config = dict(
    num_hidden_layers=13,
    d_shared_expert=192,
    beta2=0.98,
    batch_tokens=[32768, 65536, 98304],
    max_steps=4808,
)
Below are experts of layer 5 (counted from 0) of a mixture-of-experts language model. Rows are named router (the router's row for the expert), up (a neuron's input weights, with its number), down (a neuron's output weights, with its number) and show model dimensions 0-223. Each number is 200 + 30 x the weight over its row's rms, rounded and kept within 0 to 999.
Before each expert's rows: a language model's description of what the expert responds to; "comes after" lists some tokens at least twice as common just before its tokens as in all text. This comes from a sample of Wikipedia text that the model never trained on. Tokens count by the router's weight.

# expert 58
What it handles: Month names, the comma or space before a year or number in dates like March 25, 2003, and age in birth dates.
comes after: "4", "0", " |", "6", "5", "7"
router,243,137,219,236,201,187,164,182,184,149,163,209,249,265,215,170,206,175,157,237,204,185,261,240,217,171,182,173,194,163,184,203,223,225,237,191,203,221,212,206,200,193,190,181,232,184,187,174,211,169,199,219,209,205,231,209,241,199,232,159,178,238,180,174,247,204,216,175,231,162,216,166,204,208,203,233,226,141,215,192,146,169,183,205,215,221,217,207,149,209,162,195,201,207,206,236,149,156,191,220,226,234,162,238,234,240,184,164,156,210,202,186,164,203,208,160,199,209,158,229,185,149,221,216,184,170,193,219,171,191,191,219,201,249,149,182,169,258,246,233,191,203,187,211,271,211,220,166,151,236,154,195,169,210,258,153,149,259,208,198,179,236,226,197,204,186,170,152,187,156,222,217,168,205,250,185,224,217,214,215,196,221,220,157,168,253,212,241,187,186,154,200,140,145,196,158,227,198,179,182,202,261,216,244,249,202,217,186,180,205,178,219,251,169,222,179,178,163,254,257,195,177,240,240
up19,197,195,183,238,214,158,188,210,246,176,151,159,227,166,190,216,186,192,216,208,209,185,237,158,163,179,237,198,196,167,243,262,148,189,172,239,225,176,135,175,184,218,245,223,212,223,166,227,238,165,227,194,203,194,207,213,163,161,177,200,185,247,212,206,227,199,200,192,188,147,244,148,202,234,173,234,204,154,231,197,167,231,244,181,187,222,132,227,206,179,211,252,252,237,195,195,178,207,197,191,250,194,204,209,217,152,175,253,165,221,172,176,182,196,244,203,214,147,206,167,170,211,185,223,253,195,162,236,192,179,154,206,256,216,184,235,160,244,225,210,247,185,215,260,218,255,192,197,195,246,172,168,195,192,239,194,146,209,168,188,228,168,147,196,177,150,195,224,216,220,232,212,179,259,257,193,233,169,172,142,253,252,249,188,218,201,212,170,242,209,205,211,166,211,227,182,178,191,143,171,230,224,182,173,212,215,173,184,199,245,168,206,183,176,227,159,265,172,194,207,215,216,213,216
down19,267,200,219,186,203,170,176,214,192,187,206,208,202,201,210,232,186,246,128,194,197,236,132,227,193,171,214,238,200,199,221,211,219,179,197,216,179,200,192,203,187,148,211,201,146,213,152,148,256,220,184,280,172,235,183,171,184,240,226,202,214,173,220,220,155,220,216,207,181,204,170,231,188,171,206,164,162,190,251,244,187,208,153,239,193,229,196,197,193,231,225,247,218,177,240,270,178,193,242,208,196,171,212,217,194,243,205,241,198,226,167,207,160,207,215,240,180,171,207,249,117,241,168,232,183,216,192,221,209,191,141,169,190,209,160,177,172,233,194,154,211,169,248,228,219,197,176,241,229,193,216,209,206,194,168,118,188,159,181,193,217,233,220,189,231,209,210,181,212,154,225,189,221,233,159,200,187,151,167,183,203,240,202,215,147,212,167,142,153,128,170,177,159,220,223,235,196,267,210,209,208,224,242,245,237,195,192,201,186,174,209,239,203,211,178,185,164,147,223,245,179,160,208,163

# expert 18
What it handles: Word-internal pieces after a first letter, like ac in sacred and sacrifice, plus pronouns and nouns him, it, back, hand, front.
comes after: "'", " the", "-", " \"", " (", " on"
router,181,185,213,204,235,209,186,167,173,161,194,233,227,216,220,160,205,179,157,218,223,159,244,264,250,203,164,170,211,172,230,193,266,209,212,153,204,255,236,219,225,200,163,161,259,215,191,182,207,170,186,212,188,183,212,211,230,223,188,208,157,253,227,137,230,248,220,171,234,159,217,175,171,220,216,261,192,166,217,163,182,179,149,225,232,198,201,244,149,243,148,229,172,182,240,220,182,194,207,184,233,223,169,199,224,201,192,155,188,171,193,212,149,199,207,173,201,206,190,263,186,183,232,234,218,166,212,241,174,196,156,205,203,256,159,227,176,256,233,203,166,227,252,200,254,182,229,182,175,226,170,263,154,197,253,178,198,251,188,185,159,221,229,232,193,165,210,209,135,178,225,196,222,186,217,178,197,245,187,223,215,253,213,175,184,234,184,201,196,196,164,213,182,181,218,165,246,172,172,189,169,239,215,212,208,146,238,189,191,194,181,236,174,158,216,136,167,168,240,217,216,184,234,232
up1,241,188,250,243,200,173,183,196,190,206,189,149,212,203,198,178,133,225,185,186,221,226,212,236,169,190,237,206,191,181,197,216,234,153,213,179,167,209,166,183,183,187,224,134,179,241,162,166,176,138,249,177,146,223,194,166,232,178,234,180,192,179,270,232,177,192,213,227,189,145,229,209,174,176,187,197,184,166,191,173,230,189,210,212,225,240,198,219,151,180,186,215,185,161,229,254,181,231,223,197,205,208,220,192,195,132,183,189,210,277,232,234,185,192,204,224,190,166,201,173,227,172,171,200,218,231,154,226,210,237,193,194,156,202,239,194,245,198,227,160,183,245,155,215,169,163,247,167,178,165,184,196,199,184,175,204,247,215,171,150,210,242,191,223,204,223,163,202,203,229,207,169,189,187,221,190,242,213,208,212,248,199,204,217,171,163,237,199,171,141,250,225,187,174,188,230,128,219,193,262,206,194,173,211,189,146,190,183,157,261,228,264,271,210,215,183,201,304,212,204,199,214,204,181
down1,171,233,216,237,180,198,209,144,210,214,208,201,138,192,223,242,178,174,225,180,245,235,181,198,173,236,155,134,248,193,172,254,205,197,243,149,176,182,229,227,170,210,173,132,213,231,159,222,183,201,175,207,181,194,232,185,230,190,196,210,208,226,210,148,148,188,191,228,184,223,272,227,194,181,232,241,187,209,165,218,234,175,187,194,226,181,204,226,188,206,210,175,160,181,185,201,237,192,165,200,204,187,220,255,149,184,215,203,217,154,162,274,234,192,239,164,203,163,225,175,220,207,225,225,155,145,207,137,195,181,246,199,188,196,199,243,248,184,260,241,197,239,182,136,208,178,200,225,217,175,216,153,204,217,226,157,210,222,172,230,172,239,224,182,179,227,205,214,177,196,181,150,172,209,154,220,200,179,205,238,173,224,229,219,172,169,207,198,183,162,192,184,204,178,160,192,197,225,211,186,190,202,208,184,147,191,202,293,163,226,130,228,245,228,210,210,257,208,161,242,240,190,247,160

# expert 34
What it handles: Colons after infobox field names like Founders:, Education:, plus "the" and title words such as General, Chief, founder, new.
comes after: " of", " in", " by", " to", " for", " from"
router,186,156,203,232,223,210,182,195,221,125,195,223,261,236,204,165,218,183,209,185,221,177,242,233,239,156,163,171,248,135,241,204,217,218,215,159,167,220,218,221,238,195,189,168,228,205,203,182,186,184,207,241,149,215,240,169,213,196,237,156,153,220,228,169,225,222,228,174,244,202,242,152,190,204,189,248,230,156,222,167,146,207,175,211,256,198,200,263,158,235,147,199,184,237,250,247,174,197,171,194,194,201,160,221,225,200,152,139,187,199,167,224,150,245,227,189,175,139,170,247,171,162,287,210,203,174,186,186,213,216,181,204,192,243,166,254,187,226,240,221,195,217,209,207,236,205,218,184,182,226,157,209,167,183,194,180,183,238,210,135,183,208,244,214,180,190,190,194,197,191,247,204,183,172,225,185,191,214,190,199,224,220,236,170,182,227,211,252,173,153,167,231,170,174,206,197,201,179,182,239,202,238,220,183,207,167,245,200,175,232,191,238,197,174,240,144,195,162,213,222,153,196,240,233
up19,197,239,175,213,215,173,243,192,200,212,167,161,193,99,184,211,154,191,189,260,164,219,224,215,215,198,255,199,197,222,202,159,223,178,214,226,239,228,186,172,211,226,193,254,198,180,183,206,218,268,191,224,186,158,234,228,162,208,188,245,202,198,153,195,200,185,203,208,224,182,170,196,211,208,231,192,214,237,168,199,236,189,259,244,192,224,159,179,222,170,244,147,176,215,184,149,255,163,207,123,220,187,174,207,197,183,206,178,184,210,288,177,219,197,195,208,188,275,221,226,234,172,200,209,246,192,255,202,160,160,194,224,207,234,209,188,201,239,185,218,194,231,198,185,184,169,154,219,161,196,226,227,209,199,253,166,195,217,234,242,240,131,129,197,169,180,204,196,212,198,192,240,195,240,223,136,222,223,205,194,193,241,125,196,220,223,226,194,213,208,214,220,150,203,186,143,199,208,242,177,212,182,187,227,150,190,149,203,166,154,147,185,203,245,188,178,257,193,197,196,193,226,174,227
down19,243,197,258,159,176,259,186,154,220,218,229,148,170,221,154,189,219,213,178,249,186,204,206,185,232,160,214,229,206,166,186,219,173,185,155,197,233,198,175,215,177,164,255,202,176,209,252,176,203,181,247,250,155,183,237,204,232,228,189,144,221,187,179,224,158,205,170,190,195,191,217,193,198,220,189,168,181,232,170,207,211,182,246,221,208,225,213,156,219,254,164,192,233,199,171,241,175,222,226,202,161,213,172,187,195,188,187,253,245,187,255,200,235,189,182,224,199,171,244,168,173,148,215,171,242,260,197,200,235,220,206,225,192,161,200,190,267,183,199,210,186,202,203,118,152,127,195,191,166,214,205,190,228,243,165,230,188,243,168,196,110,189,252,245,230,193,192,268,231,234,234,236,228,185,179,145,180,218,174,116,194,230,178,210,215,219,218,182,189,233,181,222,228,196,231,175,185,233,206,182,212,173,196,175,181,206,175,189,205,174,194,160,185,198,200,214,182,202,139,193,243,212,233,237

# expert 17
What it handles: Opening parentheses and math symbols right after numbers or expressions in tables, unit conversions and formulas, as in 65 (18), km² (6.39 sq.
comes after: "3", "6", "5", "0", "2", "4"
router,219,188,235,210,192,165,194,201,199,144,190,215,204,218,228,177,184,144,174,220,181,171,275,259,223,156,195,163,194,181,225,196,218,176,226,171,221,257,223,233,218,192,170,188,193,188,169,180,170,176,214,248,145,171,230,191,194,198,214,188,168,255,227,189,224,245,204,190,248,163,232,158,216,214,217,227,209,192,183,144,154,166,141,198,220,235,175,235,190,211,177,254,196,230,235,219,177,180,159,193,207,209,220,231,234,246,191,121,174,216,187,189,170,225,201,167,159,176,204,221,192,201,213,230,200,173,185,203,169,218,160,171,171,245,141,204,174,207,239,231,172,237,228,221,248,219,259,150,149,221,127,234,196,201,229,172,164,214,204,193,173,227,188,246,184,159,174,178,192,184,243,198,177,183,222,221,228,249,206,214,214,250,233,139,209,223,207,239,189,161,165,220,149,178,209,196,234,208,163,186,228,250,224,214,213,179,245,184,193,186,212,218,240,191,217,152,184,166,239,233,176,176,276,241
up0,181,202,240,174,183,194,209,210,184,168,213,189,195,232,275,222,168,251,170,238,172,238,222,193,244,162,198,200,214,173,144,246,216,240,186,224,193,197,153,210,188,244,199,246,208,176,174,186,192,170,227,250,166,176,191,211,198,220,199,166,215,202,195,243,195,200,173,230,242,209,204,206,160,207,211,253,166,238,233,207,209,186,141,166,179,196,188,191,211,187,201,218,206,169,156,198,155,206,157,249,211,223,157,189,188,229,198,228,181,160,221,178,261,201,238,239,161,200,189,194,226,217,201,167,209,223,264,194,161,278,150,217,171,221,200,175,191,191,199,200,183,206,164,262,171,222,220,172,164,215,157,247,239,170,171,149,136,206,161,203,204,233,181,280,219,226,178,202,216,221,216,244,176,211,212,199,256,241,176,153,157,206,175,217,232,212,196,166,146,192,187,194,235,240,267,171,181,248,203,155,145,196,204,227,204,201,207,197,186,218,290,234,178,182,204,188,208,194,185,262,209,170,243,191
down0,256,171,233,192,165,229,228,257,177,224,212,179,208,221,176,205,180,240,166,231,233,208,214,150,228,212,235,258,234,253,271,201,208,180,203,209,236,178,249,219,192,202,197,212,222,142,217,195,175,181,270,241,223,201,222,247,171,198,223,215,251,181,175,212,202,191,187,210,171,199,207,159,176,179,201,205,162,252,206,168,178,245,237,203,239,189,212,193,176,208,233,175,208,126,192,154,143,147,213,134,195,223,209,188,173,218,214,199,192,210,215,123,220,168,188,201,206,179,203,171,235,193,236,175,197,166,199,201,165,221,200,149,251,221,227,190,194,195,171,182,207,138,217,208,176,235,214,231,219,212,237,239,216,197,202,186,184,206,203,201,206,140,186,190,205,246,218,271,150,234,186,179,151,182,182,224,194,168,134,185,194,158,204,239,219,202,186,198,201,190,228,202,142,176,194,216,172,200,142,151,230,155,245,189,212,163,182,195,187,274,213,223,167,166,176,155,159,217,188,224,277,188,196,190

# expert 28
What it handles: Hyphens and en dashes joining compound names and year ranges, as in Rhine-Westphalian, 1957–67, plus capital letters in codes and party abbreviations.
comes after: "\n", " U", " Al", " co", " non", " A"
router,176,174,224,247,204,206,163,150,167,140,189,213,191,201,217,174,187,194,172,200,229,182,245,288,210,173,187,177,185,161,220,183,191,213,224,199,205,248,227,214,249,191,179,141,234,178,155,190,221,184,199,218,182,163,220,205,247,198,255,207,162,243,203,184,202,236,230,154,235,166,206,175,182,229,197,212,223,182,214,146,196,198,173,232,219,183,205,239,182,202,208,181,181,204,204,234,159,185,174,154,274,239,171,227,252,195,172,152,154,208,214,230,168,216,242,218,159,204,172,218,161,196,214,206,179,171,217,215,197,247,160,225,181,226,148,246,157,224,240,215,158,196,203,208,259,214,228,168,156,259,180,207,196,211,224,158,194,224,241,188,197,244,214,265,168,190,199,188,168,136,227,222,196,179,224,175,204,203,201,215,209,242,211,188,216,239,242,223,144,157,161,235,172,231,190,182,231,168,148,217,205,239,257,227,216,178,188,157,158,200,198,213,221,192,206,143,180,173,232,239,172,153,264,219
up1,181,204,218,209,225,133,231,180,169,209,214,204,189,174,260,197,224,202,180,220,195,240,211,210,213,177,213,194,157,170,128,181,207,238,192,204,194,148,203,197,202,261,184,141,182,217,181,171,240,173,191,187,184,214,213,187,201,232,188,243,196,189,177,176,181,224,183,271,217,150,199,213,135,187,178,219,182,190,170,215,192,228,171,179,229,132,248,267,162,197,185,143,196,197,251,256,162,163,158,187,245,179,229,179,226,243,225,222,200,171,178,231,194,202,225,201,183,191,213,173,181,222,188,164,205,201,224,187,217,241,215,270,196,201,229,215,214,241,211,169,205,243,180,182,135,247,173,226,132,211,226,180,191,187,182,190,205,214,180,202,219,251,299,187,181,205,193,184,166,162,267,200,232,160,226,180,243,221,243,175,161,181,188,214,224,243,173,194,227,180,194,158,224,206,216,225,159,231,223,195,220,206,154,201,188,169,224,207,167,214,248,226,188,207,270,163,147,156,198,172,163,180,214,174
down1,177,193,185,207,212,194,200,218,211,163,194,244,197,235,155,212,154,224,195,230,234,209,242,222,162,210,170,230,264,171,233,232,218,184,230,171,193,230,205,192,171,211,150,179,205,211,241,224,176,207,247,125,219,195,209,258,206,212,162,201,196,205,205,243,183,211,164,208,234,237,247,141,197,173,184,158,206,232,200,290,185,214,207,210,184,253,191,169,205,260,212,234,160,193,214,185,201,204,180,205,107,182,194,184,173,206,192,232,106,203,196,202,189,192,246,110,184,222,220,230,201,159,228,218,214,141,210,212,189,240,219,208,179,189,248,235,186,211,240,166,228,184,251,156,177,220,195,210,167,171,216,173,241,199,174,221,205,174,200,215,183,186,205,200,217,212,203,224,243,246,222,252,208,200,241,212,182,217,220,207,204,202,180,141,131,235,158,192,198,183,225,148,208,176,208,144,157,227,189,246,204,184,189,174,201,219,184,187,223,149,189,160,199,214,142,216,162,214,187,162,253,188,164,232

# expert 36
What it handles: Common nouns starting words or compounds, such as water in watermelon, fire, Sea, natural, River; also leading digits of figures.
comes after: " ", " (", " and", "===", " The", " +"
router,181,167,232,244,240,217,173,172,179,174,150,237,255,228,221,162,198,176,153,206,230,190,215,182,225,191,193,189,227,177,203,179,257,192,247,174,230,246,207,222,217,191,159,204,246,161,172,192,222,197,152,228,137,197,236,221,237,214,230,191,173,244,201,159,238,245,246,162,241,145,218,153,185,217,225,204,239,175,190,193,155,171,186,264,173,212,199,259,159,208,156,228,197,225,192,259,178,196,156,206,228,263,179,228,231,204,182,185,189,227,185,220,213,232,240,170,144,154,175,234,173,157,232,220,172,154,182,204,187,176,180,229,204,264,193,219,143,248,215,219,158,217,218,191,225,219,240,179,160,229,186,239,203,185,205,166,180,220,224,151,184,243,222,218,166,188,211,156,151,193,233,212,174,175,237,205,180,228,193,218,203,225,219,175,214,215,202,188,169,152,190,235,179,193,202,166,248,196,174,201,184,227,259,223,248,162,229,188,190,219,180,221,250,191,219,189,167,159,238,243,184,191,198,251
up6,242,178,209,201,211,173,187,165,178,211,207,208,184,199,217,192,202,152,231,170,233,144,182,187,236,221,162,202,199,174,245,212,182,163,200,222,164,240,195,175,206,308,222,221,182,257,166,211,189,206,156,212,232,196,210,173,280,229,199,191,190,203,210,178,165,228,167,111,199,226,196,187,183,161,172,236,189,204,215,219,162,194,158,214,210,186,220,197,222,147,216,190,236,264,229,163,266,217,173,116,186,238,195,192,229,159,221,171,176,218,213,166,218,191,259,203,206,235,228,186,158,161,206,176,190,243,191,143,199,193,239,160,182,193,215,223,221,229,201,227,225,197,273,230,185,239,175,168,149,224,189,215,206,186,192,208,214,175,151,174,188,184,210,180,204,164,215,135,213,158,243,198,187,213,202,238,179,211,151,189,147,205,194,229,221,216,168,216,205,184,220,153,187,210,173,157,257,218,214,235,190,206,217,216,254,218,206,216,194,213,159,252,187,199,291,191,227,198,242,196,154,208,205,199
down6,218,200,231,228,204,191,202,163,172,207,189,217,125,146,173,173,214,188,177,175,210,196,171,147,216,238,160,194,155,218,249,240,225,196,188,176,246,202,169,238,215,178,181,179,199,225,190,169,222,221,184,150,227,181,221,192,245,222,184,202,220,237,230,129,186,189,193,198,159,202,250,245,201,202,214,155,220,171,184,253,261,219,159,187,190,208,196,249,204,245,127,224,219,187,239,167,240,274,182,117,165,198,170,215,171,171,243,203,205,213,184,199,232,200,178,220,224,239,261,187,169,209,160,190,261,210,172,170,181,184,176,184,232,154,198,207,179,192,186,186,188,166,259,174,150,272,193,177,171,238,167,208,236,191,162,163,200,98,201,208,205,195,158,184,215,169,202,172,219,202,198,192,210,221,213,229,243,239,200,213,204,208,183,189,211,163,172,194,169,199,218,196,269,172,156,225,224,219,222,222,223,174,187,185,225,222,162,192,252,196,188,207,212,217,206,193,249,207,245,188,165,238,168,176

# expert 47
What it handles: Standalone space tokens between words or before numbers, as in civil servants, enemy alien, or table cells before digits.
comes after: " |", " in", " the", " a", " and", " of"
router,194,147,256,214,202,209,148,132,168,151,190,241,210,237,210,161,209,172,172,224,230,177,217,222,294,160,174,145,211,156,227,188,238,207,238,151,215,247,208,227,216,222,188,137,212,171,179,189,201,172,184,227,178,224,232,168,225,195,231,190,161,238,198,137,232,253,221,154,220,194,240,185,185,225,235,261,249,208,185,192,175,185,191,217,206,203,207,245,149,203,186,193,164,222,229,247,188,190,171,175,252,206,174,208,213,199,162,147,122,194,165,220,166,240,207,207,182,176,188,211,184,172,231,202,190,172,195,223,170,204,189,217,204,226,149,220,160,272,192,231,205,234,216,224,226,231,227,194,155,223,176,245,165,185,220,209,169,240,209,163,169,259,215,214,169,152,161,170,157,198,197,188,179,182,230,177,239,235,213,223,220,232,217,171,189,233,215,214,182,153,147,226,154,178,178,157,234,208,200,207,202,222,228,207,216,148,224,183,178,202,202,228,215,190,234,183,179,161,220,215,162,200,233,221
up2,206,238,206,195,211,226,201,264,182,138,209,149,210,176,189,191,170,220,224,231,217,225,184,229,288,152,199,265,244,206,163,125,221,177,194,239,263,245,169,224,235,174,207,176,220,182,170,164,193,233,186,167,155,186,189,246,202,251,173,135,178,196,140,199,198,254,197,170,242,193,249,183,193,174,236,204,173,205,216,204,184,202,182,191,183,204,178,222,236,186,209,148,202,191,239,208,229,231,217,254,182,220,221,149,210,196,213,224,168,163,177,248,225,183,208,210,212,206,187,197,207,194,211,191,182,189,171,190,179,189,163,181,152,168,195,182,218,205,219,204,198,211,173,211,196,220,157,229,179,176,196,180,199,206,166,212,214,231,186,232,207,219,281,214,196,212,241,211,221,209,177,264,207,222,183,208,201,254,235,244,215,176,285,217,144,182,166,189,205,125,208,222,202,229,161,183,161,170,177,196,216,170,225,207,184,195,204,175,156,194,212,250,217,162,197,157,211,307,187,217,181,196,227,240
down2,197,234,167,218,169,208,232,257,189,142,238,180,172,184,181,258,135,158,190,185,206,160,210,186,279,216,158,157,218,200,203,218,235,194,208,252,253,199,172,194,177,224,161,225,158,258,179,250,204,239,199,190,220,180,171,170,188,215,167,181,228,185,224,191,281,198,184,183,163,198,197,179,205,244,204,226,140,213,202,214,165,179,227,214,228,224,191,222,206,187,208,220,196,178,223,164,214,195,170,240,177,190,172,174,188,249,172,177,168,192,184,161,220,173,285,178,172,149,215,188,174,181,214,168,222,206,243,174,194,206,184,186,218,154,205,228,208,177,254,209,256,249,218,264,162,194,161,164,229,193,253,225,203,197,228,217,205,222,188,197,226,133,194,284,189,202,195,189,197,200,276,215,137,199,172,266,208,211,207,193,204,203,188,195,213,197,201,224,143,192,199,142,227,196,213,193,171,215,205,222,176,168,168,173,140,194,203,247,234,197,202,204,184,192,186,195,207,234,178,233,197,154,143,173

# expert 41
What it handles: The conjunctions and or or joining the last item of a list or pair, as in cattle, land, and implements; also commas and slashes.
comes after: ",", "s", ")", " well", "),", "\""
router,198,168,213,210,230,192,211,196,220,159,200,231,201,223,213,174,225,161,182,233,222,172,239,218,231,159,172,181,195,167,231,192,226,213,238,171,173,228,193,197,220,199,146,182,215,141,171,195,220,202,171,217,194,157,227,184,222,205,248,179,166,224,223,172,237,283,203,177,210,152,247,170,179,186,235,214,235,178,186,179,143,206,170,238,199,226,200,220,184,226,141,215,196,207,238,229,152,172,136,187,254,224,195,228,232,216,164,175,172,198,198,188,190,230,240,179,154,179,195,256,145,146,258,201,198,152,223,244,182,229,181,188,218,197,169,223,174,232,212,245,137,214,201,208,247,191,263,172,173,207,173,220,193,179,249,172,156,214,235,162,207,254,195,247,149,191,197,213,180,147,201,208,171,194,222,187,225,229,199,228,228,261,191,157,203,269,193,224,183,160,189,237,174,156,253,163,209,163,167,200,180,267,214,198,191,157,227,197,199,187,201,242,211,202,194,157,203,154,209,229,161,197,238,225
up1,252,145,214,262,195,194,232,205,235,224,247,221,202,196,242,197,190,281,199,174,145,229,156,219,240,179,191,185,203,241,233,198,260,187,252,162,168,224,212,249,237,218,199,213,191,234,177,186,195,247,164,188,194,190,228,158,224,203,224,214,223,219,205,154,230,239,216,137,223,160,207,246,147,197,223,204,186,208,179,190,161,216,147,265,206,214,165,216,174,181,202,121,193,225,209,217,225,168,247,161,174,209,242,182,255,144,230,209,230,202,220,150,179,201,218,154,195,172,196,155,161,173,216,194,218,224,130,226,198,157,216,195,151,208,169,197,169,216,211,192,235,226,163,200,194,155,197,196,223,168,187,208,198,199,159,180,206,263,246,184,172,121,197,145,241,198,185,206,208,207,227,223,223,181,195,175,193,174,231,234,159,180,213,178,238,196,208,221,154,195,179,212,132,163,199,201,177,185,179,239,198,176,177,222,256,203,205,208,185,189,216,195,178,189,206,198,161,166,200,260,179,198,204,247
down1,223,172,190,192,177,196,232,244,189,163,236,195,168,227,269,231,181,204,234,247,144,173,180,211,253,131,193,168,205,197,155,151,225,168,156,209,200,134,205,186,181,176,241,225,187,215,178,150,243,153,201,157,216,164,213,178,233,178,197,233,213,178,168,202,205,224,208,248,208,176,251,225,265,227,192,238,221,193,176,177,205,217,196,206,242,192,157,144,176,209,206,204,243,185,178,205,261,181,185,208,208,158,189,166,202,210,200,179,205,125,239,226,211,166,153,182,156,168,212,175,233,180,210,221,223,215,193,191,188,136,217,191,182,167,260,262,223,211,268,172,224,220,205,179,171,251,176,204,192,177,188,178,198,225,236,223,231,234,221,201,239,143,197,184,231,178,178,166,214,229,222,178,173,189,159,239,232,204,193,169,172,210,142,178,200,200,241,215,187,170,156,235,273,214,256,185,182,204,176,202,217,202,165,237,187,172,245,197,155,224,202,170,262,188,228,212,220,205,174,230,210,197,192,239

# expert 59
What it handles: Pipe separators after scores, results and measurements in sports and results tables, and semicolons separating values in lists.
comes after: "0", " ", "1", "3", ")", "6"
router,196,153,209,213,224,214,173,170,193,177,204,229,220,250,238,203,188,164,176,221,201,192,242,217,253,131,185,139,227,198,248,186,249,191,236,201,208,222,219,255,242,196,188,169,204,168,172,174,201,168,179,252,188,171,250,193,231,229,214,165,168,213,208,184,227,239,229,142,243,181,226,192,191,221,227,213,220,192,211,159,194,182,166,217,209,230,217,206,161,242,147,232,171,228,234,240,165,167,191,188,218,221,155,223,236,236,164,172,192,177,227,183,186,244,212,139,145,173,223,234,176,182,230,231,198,154,203,227,196,221,131,226,183,249,175,221,157,242,215,236,166,225,197,206,230,196,252,157,159,228,166,248,162,201,238,178,167,245,218,165,185,234,235,241,141,173,181,200,186,188,242,184,155,180,190,187,196,222,209,246,215,254,216,179,207,255,202,254,192,172,157,222,170,169,223,156,243,160,190,219,192,236,248,195,221,176,202,175,178,223,195,245,211,197,208,179,184,205,236,240,169,192,230,233
up1,214,242,198,233,162,181,191,200,201,200,211,205,214,194,171,184,247,224,186,229,202,213,189,211,178,216,187,160,252,161,217,220,226,194,188,203,288,254,230,219,216,188,179,165,193,154,189,194,165,214,177,218,206,192,186,210,191,213,193,134,172,193,176,164,204,168,186,239,215,141,194,208,229,159,213,189,186,211,198,209,210,123,203,224,194,162,194,186,167,208,190,188,183,255,206,212,192,260,213,188,217,217,193,130,199,199,201,204,185,166,166,226,248,158,255,210,162,178,185,230,197,191,198,187,194,171,270,220,168,167,213,255,249,172,200,252,234,149,181,279,187,194,237,241,231,153,161,257,215,200,243,192,202,183,194,248,235,179,184,248,197,227,210,204,205,184,218,236,215,182,182,221,232,236,199,232,197,195,212,140,181,140,201,198,159,202,187,214,155,186,191,180,176,98,195,162,173,164,156,232,162,225,253,200,180,213,232,201,140,185,196,214,170,185,167,241,259,224,243,173,199,214,206,138
down1,191,216,159,183,202,286,230,205,212,235,166,178,154,217,166,276,182,169,208,164,195,175,194,139,129,229,183,188,233,197,247,196,161,149,252,228,211,157,221,122,150,178,238,237,202,144,212,203,241,220,187,190,179,193,193,123,234,230,188,218,231,198,162,199,261,142,182,236,182,201,241,163,189,191,220,207,201,219,211,213,199,159,185,161,231,190,228,203,292,173,189,202,206,185,185,214,193,209,207,210,215,197,197,172,187,170,225,199,216,217,203,215,223,260,231,189,231,150,208,175,160,179,211,224,190,212,266,158,183,192,190,230,236,190,175,170,188,213,174,240,195,214,226,178,196,180,231,234,242,197,227,210,192,243,210,167,198,181,178,197,241,197,167,214,154,211,211,211,187,180,218,198,188,171,199,162,179,231,236,228,211,230,215,241,230,173,187,252,195,193,200,195,181,174,233,200,178,228,219,214,153,214,217,166,205,237,135,164,161,236,192,214,138,181,188,190,189,260,164,192,252,210,139,231

# expert 23
What it handles: Pipe separators in table header rows and digits in data cells, plus nouns counting people such as population, students, households.
comes after: " ", "%", " (", "3", "6", " population"
router,184,188,225,244,226,193,157,184,210,161,186,208,225,225,190,194,168,175,191,216,196,199,233,216,229,175,153,142,186,153,227,200,228,200,219,178,176,261,244,275,250,213,159,210,243,210,171,210,220,193,201,214,191,183,224,164,232,206,199,188,171,192,196,221,234,225,227,163,222,220,203,210,169,241,220,200,236,185,234,147,139,175,152,232,220,230,205,244,164,236,165,232,162,196,214,216,175,172,140,182,217,239,204,220,232,210,183,162,151,209,168,206,189,238,234,179,139,214,196,259,164,186,240,238,241,151,183,211,193,248,191,198,213,224,153,183,123,252,215,257,180,228,210,245,254,205,231,211,166,221,176,227,181,189,221,167,201,244,239,165,210,220,210,219,171,186,182,182,146,148,189,173,171,174,194,193,234,258,198,200,181,224,184,177,195,228,235,196,196,185,156,211,188,171,202,192,240,162,149,189,182,207,221,175,217,174,237,204,169,189,208,259,209,154,272,184,197,186,234,246,152,172,212,251
up0,194,194,204,254,139,165,213,186,166,160,220,193,190,188,215,212,259,193,159,192,173,214,222,194,261,161,209,119,219,150,258,224,211,224,217,201,271,193,180,250,176,163,200,193,194,151,194,204,191,186,207,228,230,181,238,193,176,190,203,240,150,206,159,191,210,176,203,188,205,172,229,194,267,208,234,187,179,178,252,200,195,217,172,150,200,153,152,153,188,136,216,257,178,236,212,224,195,283,233,182,182,188,161,183,211,183,238,191,187,167,237,233,206,172,245,195,219,199,212,237,203,141,204,252,248,184,237,200,207,200,243,195,172,181,167,233,190,169,168,232,204,221,219,185,188,219,195,237,231,235,219,154,180,177,224,210,231,229,219,236,208,197,177,148,206,234,198,236,145,165,221,212,217,208,208,181,168,153,221,165,211,199,159,216,181,197,189,193,187,219,216,244,185,100,134,210,199,218,202,216,239,196,199,190,177,197,183,187,210,172,190,259,197,209,245,221,244,153,197,204,144,221,191,175
down0,219,209,239,231,120,185,205,228,108,216,255,193,190,151,256,235,191,204,240,233,173,216,230,203,210,170,257,199,162,167,157,213,189,179,227,165,205,190,189,214,252,179,219,207,157,229,164,150,246,193,262,168,202,190,136,224,180,188,215,206,190,225,217,208,175,182,179,170,134,175,202,196,162,269,249,195,184,210,249,248,179,204,192,207,200,240,201,211,168,227,190,189,225,194,221,249,213,188,229,219,178,220,227,227,219,186,158,220,235,178,219,169,248,191,205,212,183,197,213,150,187,220,230,208,245,165,149,167,151,184,186,196,197,195,177,208,177,161,234,149,112,178,248,234,190,202,230,158,192,190,198,198,209,191,149,260,158,221,192,163,202,213,142,227,215,202,207,174,175,234,241,218,188,202,191,172,222,199,234,164,200,190,217,137,144,209,168,231,202,160,203,250,213,210,228,194,209,217,118,204,253,197,191,232,191,192,226,203,197,229,174,214,184,221,166,230,192,191,231,176,191,211,207,217